Experts of a small language model: 32 SwiGLU neurons an expert.
Below are experts of layer 6 (counted from 0) of a mixture-of-experts language model. Rows are named router (the router's row for the expert), gate (a neuron's input weights, with its number), up (a neuron's input weights, with its number) and show model dimensions 0-159. Each number is 128 + 32 x the weight over its row's rms, rounded and kept within 0 to 255. Numbers have three digits each.
After each expert's rows: "mostly gets" lists some tokens that are sent to it at least half of the time. This comes from a sample of Wikipedia text that the model never trained on.

# expert 54
router:148132149132120152104062068099162088101116082133078121174125133057128128088132091134156113132134143082087102112126164125114093075124116061114194090102111117123146141114119096145137126119151134124133185163143156135122109138124175160131163172058145121087145129108108128133127127073105123136176139167143171167138125113149119096150158118149205145091145136104125113148111101122109128162190153153101158081082087129143121133117154113153148116171215144129122151121056140151114156121140174
gate0:098141169189136120136106095147106177072067164158094131118084093150216143137083171136042128103148099110103149109133086112199151085127107133137121126113162085164114158133092091083107163127145104171116185103167137089106124124158068136087171167048123148148143107102139136109068079100130130144109142171146161173102113121119156126139168153111161159118118123150097149128144101126202108050117205165132075097101117107114105161080151108163057102106128149115155141144190113102085123052162137
up0:116099199107140088152188161150109179136089140101139163110157081128175152160166105152163127152063173121146129128161075096091138162132151110116100058109135113124117108133122090118178109170164133078186120117128104162127109122219132089126126112109140124163109133120193161155158146052104117077129143132144183189162164157108153110101119129121203164142155099117130156124097104145074095104124073121089143202145117080088146137106145137108089137143185124128138100125145115158118109123165117
gate1:111187153105108107115133169068139103140136105143112076108112112084130153125142091157148074135143119190164084112146200129063121069200106101086111165115063171175103143096109093100145110155137112162136033133114111151190099070085119119131150153089125134090136151104151138135086133104152089137081120165121163163117123147149145156089098115215091112116164110101182163125180185164123157136114179089115169132142136086166095125139146047135098128091080102163138061104132125094131167153128144
up1:174107124126099084095065115113150189112169105079133052122124086110100129127182116133083117152130152077079100167112165144104138135160161133172159168140154151058162157078097028151136099138141114185146139132129152158150136149173107149160147135179124128088085108157142077179161171117147164131137095094160132138174090088166117108161176135112185129087028097146137150081052178159104122109147126124207124168118121147207099097198128159101095168126121121121119127108162106039133167097140103
mostly gets: " or", " also", " not", " would", " can", " then"

# expert 27
router:097208117109171111155149156131148179160100058161092116161120111023140065117100128152143143164100191160161122148108121135135170146111186095149178113156157137181111156087154061130155157143103103046128136124131045155126104161118140173185164189097144116111107155060174161150128160155098051173137138105154110095119098112170208131120047074125118148069121139113108128161124102132136096110158106129103142132129130079163143165075137102127191150100128143114107132157109185158121112121114162
gate0:120127149164133127116117144098159113121186123190097158121119074128230127178145159090140148144112109213145083071120101121103161172127180137126137140101053097127131191095056136132120116162114125113171143157137098156095087111056165139073119086110103163157175174157142136095095093097083155159174109142182140082124113137159111149089152161098141123077135084151187138130146165103116136100048104132106110000119084092116169139165148146099137124143075153136085152116183195113111139138094133
up0:118110170157113137182139069034126115147101154167145099161171110112177150148145110159132139124172084139137097122093126091124092110186071149139155116092131143150178163074195111142100150106162170124179151120146145137074142119138105110156086087112133110151129136184171140118134159141140163095088078048147170121123092057173052153108107109122166121133123108192090097140100157156107202114127150144103103129128101100117131106095156080161081070106091220095144122122146128154068128062151109
gate1:127159128140176115140144171140107148152140084139153117089151100106166102170108111142178099146094097166121151077152106079092144149067169148105173171107146117123159158108156045106150114104113086135114139153100057199082128118091147115193102154146133144126144110091164088129138137152104145144084141096139169077151083129159152127092133126067084170150108073104124120188106135154113172134117133160116028175070130111169097130116104193076187126113127115114199059205131118090160095153100123
up1:177103121103092160163105164091163136136141129135138186100112092134096098140119124163116116141108129135114193139145115215130121091128103108105140161149160126112105084126135063155068140099132133134112154169148157126090137123122150135104161117125159127089067106130111141090141145176100134146121124067126139076111134142118125185135143069126109143096120139183092132138167095154157044089147152123100144149136121121160102120201181129107154199164077122126141175149120153155194026179155134
mostly gets: " mi", " ft", " Species", "idae", " Genus", " Location"

# expert 26
router:131150163154169057077104103135188121129142151204099073143103095089144062091164052144097133067168133147131142157144114137110169155170130082109165122151082085165088146158054148162165169095199152135083180129114120160136103145084167069130130148069079134147116129108131149079073144138131176151086161099172152151128181076098150134124149159173145135124190164179108177143053107092083054137201154160136108148139129118169104137099113096200154172115169108125110177109086133100121171113169120
gate0:042144103174149097112127147080124138192145114094154111121116141133127128099194118145159129090141099170147059132138091171108137117143133128118160115161137134166175158106113107089109094122126119055137085218197071119096072146123139092152145143063111113117087134065135125101143150183074078132128116152161121175132105110193169092101129135173134133119099077130117188171127112098181139135145154143124133130147131130107114070131094069118146093140118156126142101167142200102130146075132122
up0:092129163119115115138151096119131155091207183086185107086189161121133166164128156145119171146136130120153118130120125177115170111106177161082083188124115122185136186110116195135109137122136096142189071124122081103136169150133115131136159183135091142119105147111135127119126130148046156122117143203103155132113071163101154185184120138179107138093050101081151151115092133160080066093142133138105100152040138148085079106132125094180078117146128136155080146150152116096108124075131148
gate1:105133139147144086110167118167110115121120035150099132163114120124069138061139130139093171078102135203170168111147152151096185139135186095111151157135143088145092112131140168160098129145167127115153173099165073131132132105127131046111153144145093113139148117103131107111094111137093157136113173136141109175134173096206191179148131097132069123124077114093204138146131155134139101159138154144096122207146162122130130089103101097136135122167177151105123130179188132127097191146132158
up1:140130141161099115095140136108154139152100153162131080121150158110205090129164107132202130060133106099143102125124160156097108114116149120114151151098097137201102013149116136156125094147151092189081180124156152140149119095142108146066152172117156137137151119128166194091080080156144187166097160125063132193085135064167137130137126137112108165160099098096194111127124160151164104185181117123150138171119144107094125128128116081102156126122147115135170150096116126110126120136109137
mostly gets: "ull", "06", "05", "SA", " very"

# expert 52
router:098117167129093061085140110111147150054085159178103122148110108112178107170134156156127106146109086150171060118123117146216086165115144102147115163107138161145184109078125137240168112161200087157127123070125117127149142128140123172122180159128167189116137143083075117102146135144177094151109126133094146146097147112144106110096185108112083103121061128081145148192075121117188068111138115130146119144128109103140165154098140101141116183102177053103099092152051181131140091136126143
gate0:117045169120124095081048119041088156109117100133182190159144109104178119105139128165155139159171138132105128122120170170120090113101161114157120122089130160135189092185092095131143175151173119121136087145170096164121125111120113176155153131134166080123130113172125100186098161123146145130120095145129175117097141155116142128135127110216131095183116106134236203138161083099128118132161121163123097133071121174100151160133127115077152087079114152109099142088161122101137114122134131
up0:116129145126148166135165119081124137148118122100155190114181128168106133131093177165137091186162132076081100111133167207160136081112098105143113166134160151103062165139126114156103148140158109147081096124105121100176137084090143121147174108073193120147079138182110105186143150073168104107124128138129114113112147115123066112142157171092185137125122136180255183123152143115129119133198118176152147129070141127094128155156140097124123092178164109139101078098169123088103130102129081
gate1:142097060157177139092160135171134122097113109148114166131136120115110127182130140116138093118162139120179055109140148108152146139155091159128136116161136105121133095073161122108163109129100143143104104158173183116151116126162151132115204133088182199130148083081096138065149125059117119132094078095134077134153109096125115115125113091115129213127102196121133133085123152135092140052093104152131110063085079066102130183094093135114107133140178126132133118091142043109148116144124140
up1:158154094115142147146153105109093110198098140110185132143137158091172115142131159146202151169145122138151147101155131128106091137109089098125132140081105137124185138184146147133142134126136132134158094102162089084137113130219160173100105117151153053163077127097135124176158094142111135105117126092139139162097148180137097095162114121152112126096118110132179163124108210097139216082126120169176136122105110111092050128128136132100103100116106107136110085166134110143105180159130092
mostly gets: " ", " 3", " 0", " 1", " 5", " 2"

# expert 63
router:107107139143081107113111099116186152141134118110162122148102140062162157106119120111118080108104140119100157103148156147110129170176144133127112107168129110126130138085182142227125139147157132068076127122122123101134152149107147104122137114105093166128086173095164136046157127157143154178128080079095168122131138117132122130109164185141076157115123119197158126140070154119125099127100128148081111108125156181198138152128139107142105165027108083217095158115125104129119055098153145
gate0:097167133180106132164131107107086169167202171117197120157195159105170136090140134146124198131172161154123144159115131130123151160085084086118162148177128134111155170121118120131132116118082156102102126167105131088108160086070088139113132104160082178115133086090091114155107163168148153105144117148159086153072139095157188169169021128101082162103153127097096101080127062050163200119135108140115133121128195140112131151129089158139133102121120145116154126119155066111086134144119126
up0:158116141157144167130143137147158121090148167127117132102124196180128116145074160137091165124198157114089076151098142159136119131137144156089132123127133128089103131080100102123154151140187082167132141140075132130150152098212139145140117160174150124150118097153145113118189158078115120075102130112126108084082092130102137075177102126083163154129108187150110082074134068126133189065166088146124132144092099131109117174106099112124113124166137192118110185145080149136060092134079156
gate1:196131155070150188111132148071123132158140151142146166162139125091098111094141131051142122110146123134145135163124144125107077084136184078130102122124096153174123193098101085143127094088102130114106132158179121122143114125097111064111159157126106143130056158141132156094100100173150116091141091115171161147200115110129189138148179136141129092142057103105153116125179086111092136126109107199120122132127160150121100144026099065169147105097107130131104116093151131125118213119140071
up1:118126078154078076173093105103222131176175159127147125146156110154104161166154109112139129088134092153152127172114181157140146182108117139093130097145127137048115056137220147176141174207166125129132127100104140137086161082063142120090171126143146112111134083135142153206132182126180162131155145041164163142071142127108152143140099127146155127100166133166147195079149133123098174110151078168184118108123111089115184151147130130081134165129125154108093142132134093089119149146095130
mostly gets: " 17", "000", " 15", "00", "18", " 16"

# expert 56
router:147154178161183122113096139131197101118112137104072163091162123079138081074113131118082057061125149097092137153106140119180126123170184101158114145142151148131150158130155135119155105176098102160095157157119189118161122144205157166182143179161134144164075129093086161077104165093133132139152142101138166161119126122140174120093087150143147184125118112178076140093112122095121110133184168145171168113158120103108140186032106087122144173087198144164085166089080179174140139172137174
gate0:139117118129108152144144061128129133192073107120109157097206122136122165124072174138086146101137134100014135103130085160187142150112140096095115122060169163101120163116132165174209147076130072116144115079119110150132063123117184158181145113079128069128054125109107135126094106149081117146157111126134126139088135116209090162114133141096121180124139092086117136118143149150177120092082078144169160141132111177086148135140087110158087107142107092101127111132174077097151117106131086
up0:101123093103109145132131144125129152109119081075117147124110139151146163123084125086139133128209176051084083077082139151098106126083132172092155137134124139132146098151084098151135145129142148138075132176149153182134129151167162122155159188109169147137133133126167088147137110117150084104132149063073138156122119120170149127137116010134119076154106122153136112142168154111125123160152167105106135093116198166106051126116133114124113128185130171121171170159158156069099110157104132
gate1:148185163131105217077174200107091128098163176126175130079130120126129130103134167149145182069119137098057139144120114077112167174145139103109173123110100107136140083146128162135108166185125141213089114194130135111119167174135143165118112115150122116160053148165106143115119136142182170113200174093100158145128111196099087139110165123086132158144114129162117192116135118091149111139086115109059137174150179116103148126094128107154094160135152150079119177168108146156122125115175214
up1:165089138098051152175171140130066111114141122054138087083146140133115149142171096147106186163148115172063096143180137126106118156097099080160098132146130081089117098093181141149118064127118142098178192102072145105119138086124140091135150092087128124146081136069144142137137129089132111157146186068162127142141117165053097168120123151117107150118153080168079159110104148093100203110122127085089117128178095160142122108072185133124128107147094124116126127162159079133172095101146112
mostly gets: " M", " S", " H", "w", " J", "p"

# expert 50
router:130162131126125107141118084116162150069177058116095117120132090080140136117118130134125126094081085134117101158105114153114122158163099065119129159074111127152090142102110148144174074143133149123138184149119155171140131170117126147147092193129060183138131095125071117110176159154191154121204155072146143108109109111139118157107159097151149093092139099171075081133121129103135139147175121148136056098123099112127140139101099121126164153104166095129063122094061165177128125066128162
gate0:149152162117053121104080102090164136079198133096071177089174089122123092202147041149106140147080091151135146115170086197108139130085119165095117090171061140071143150111086119126142154114114193126088118162105115158121075121198134132129157143112109138156138070156123131118146176172114170159132200116151084155135119140143099093089138137127153110135115117170144153229146086107065125103120104143187096092187169127097185146117153085151144149135093166165156142147132130128086156106117122
up0:090159060115101203096076105122150126123149143087167179152122162193058113162133174151138167156107142100103131129051099160191169123068093133102178150172108170079121085114184134156164103104126147195120102166114135082082129110164154122128133171185117153175094111152098180157122110116112135210156108122071112157137145122095085114165136119097095124106112145030102117112112127121098128136137121136175100108144160113164107137065183134076139068164124117125180167155094136134123143138090143
gate1:185118114168101150091121156137140083124086095174125064154158130137114190176140133138149062078086054116109163092156174119107135120127167171184104145123081151135126036141125084122129165110078117132099096177111046137137112098166148122112219111221064100096110088124139051104168113161143109176097124114148115125128115145123127170162193137109085125119135101126124122170161165114160159158130160183114117130087136105140138137175134143131114170109084076143124131153155130175119070136157158
up1:158105103151124111148140127126149143072151131135091122150158145135104159073154096149140081118112082108135134086133170150157148125148141068064098138146141168117077153118080172145076071134134167212117137096119140134147152164108210187141157140164089141141148096102106159127129131126135151137135122095116145178080102126112169111100145174086212153122100150170107152101163108154093145130108145151114145093107181157160135062121090103123126094143059175102123109083167112138114121117192157
mostly gets: " not", " un", " national", " Man", " %", " Men"

# expert 30
router:131129169096112096124083089107102155121164133175122134108110138094144159107079138129097123138195110098152122147095187200173097142135135126135127161158128119138120134140147088141175114114143097129099160092116147127132141144125138116110213165133136150127143162087139130144145154119202068120134101102182164178082159107131170105114094114133169165127118079188078153209146095094084111147146170155181167079135143088117088189078092105168117212121131134087092115161128151148149153146115122
gate0:165068123078133038136102138128094104150156112160075125157087127131131136033139108100198116116127145153197087123094126164098078158132110116154210132178152120170153140076174129114166126161128126126147155137155158063097100053101097077135140145165102130145099117123100149153122168149170100116179137105128137154174134172165156116120148163150155143082133084093115079114146113115168113128099099143131115081156167151126139093144116130084165088171134098104121111197132167113085160120141106
up0:132117139192175079138156120129090137136149129166102115145099098159095138156140109099170118098142099090092073121118130113112157154094103137147151147104112100141112147088102126104220153076062085164169151149122094175060122127152113100142149072116113131090118144133137154135033122187142101100129106109124141136164144143142114100145089072190079171147168084061088117101071135116142113119127132146096123161074148100119084095094100153097127230083106149126152174118086100123086095187163177
gate1:125197169119128102129129124047143111170130131155194145098131176175134131145121089195085080080088100130119131174115125132135111153102127118132136106098186140124107162189137089140139143113085117111143132089121125095130123107092103151106176088139110164200066094073141086147132120131151136140135109216183143135111168153102095086118083150139087158122123209149105174153129117121156124103139078175109136084115136131075116122156125125099113170069132185130160138146180116129152115132100114
up1:142158151115154155075149102095066134131158125130159116141106096116097093151113095129106121168041150093130140119100143132113109138169091179140109145103185111082107146115171071109023157104122145133091154190096121161130112117161137174106137218078129188107122123131126098170149114061147155108135131169110147093140111135210128140161146188073081127083176108131101080158110118126161159161136142187105143110162150091111107115188099154162135156119166155106043110085102145143165101146108148
mostly gets: " E", " Z", "(", " $", "S", " '"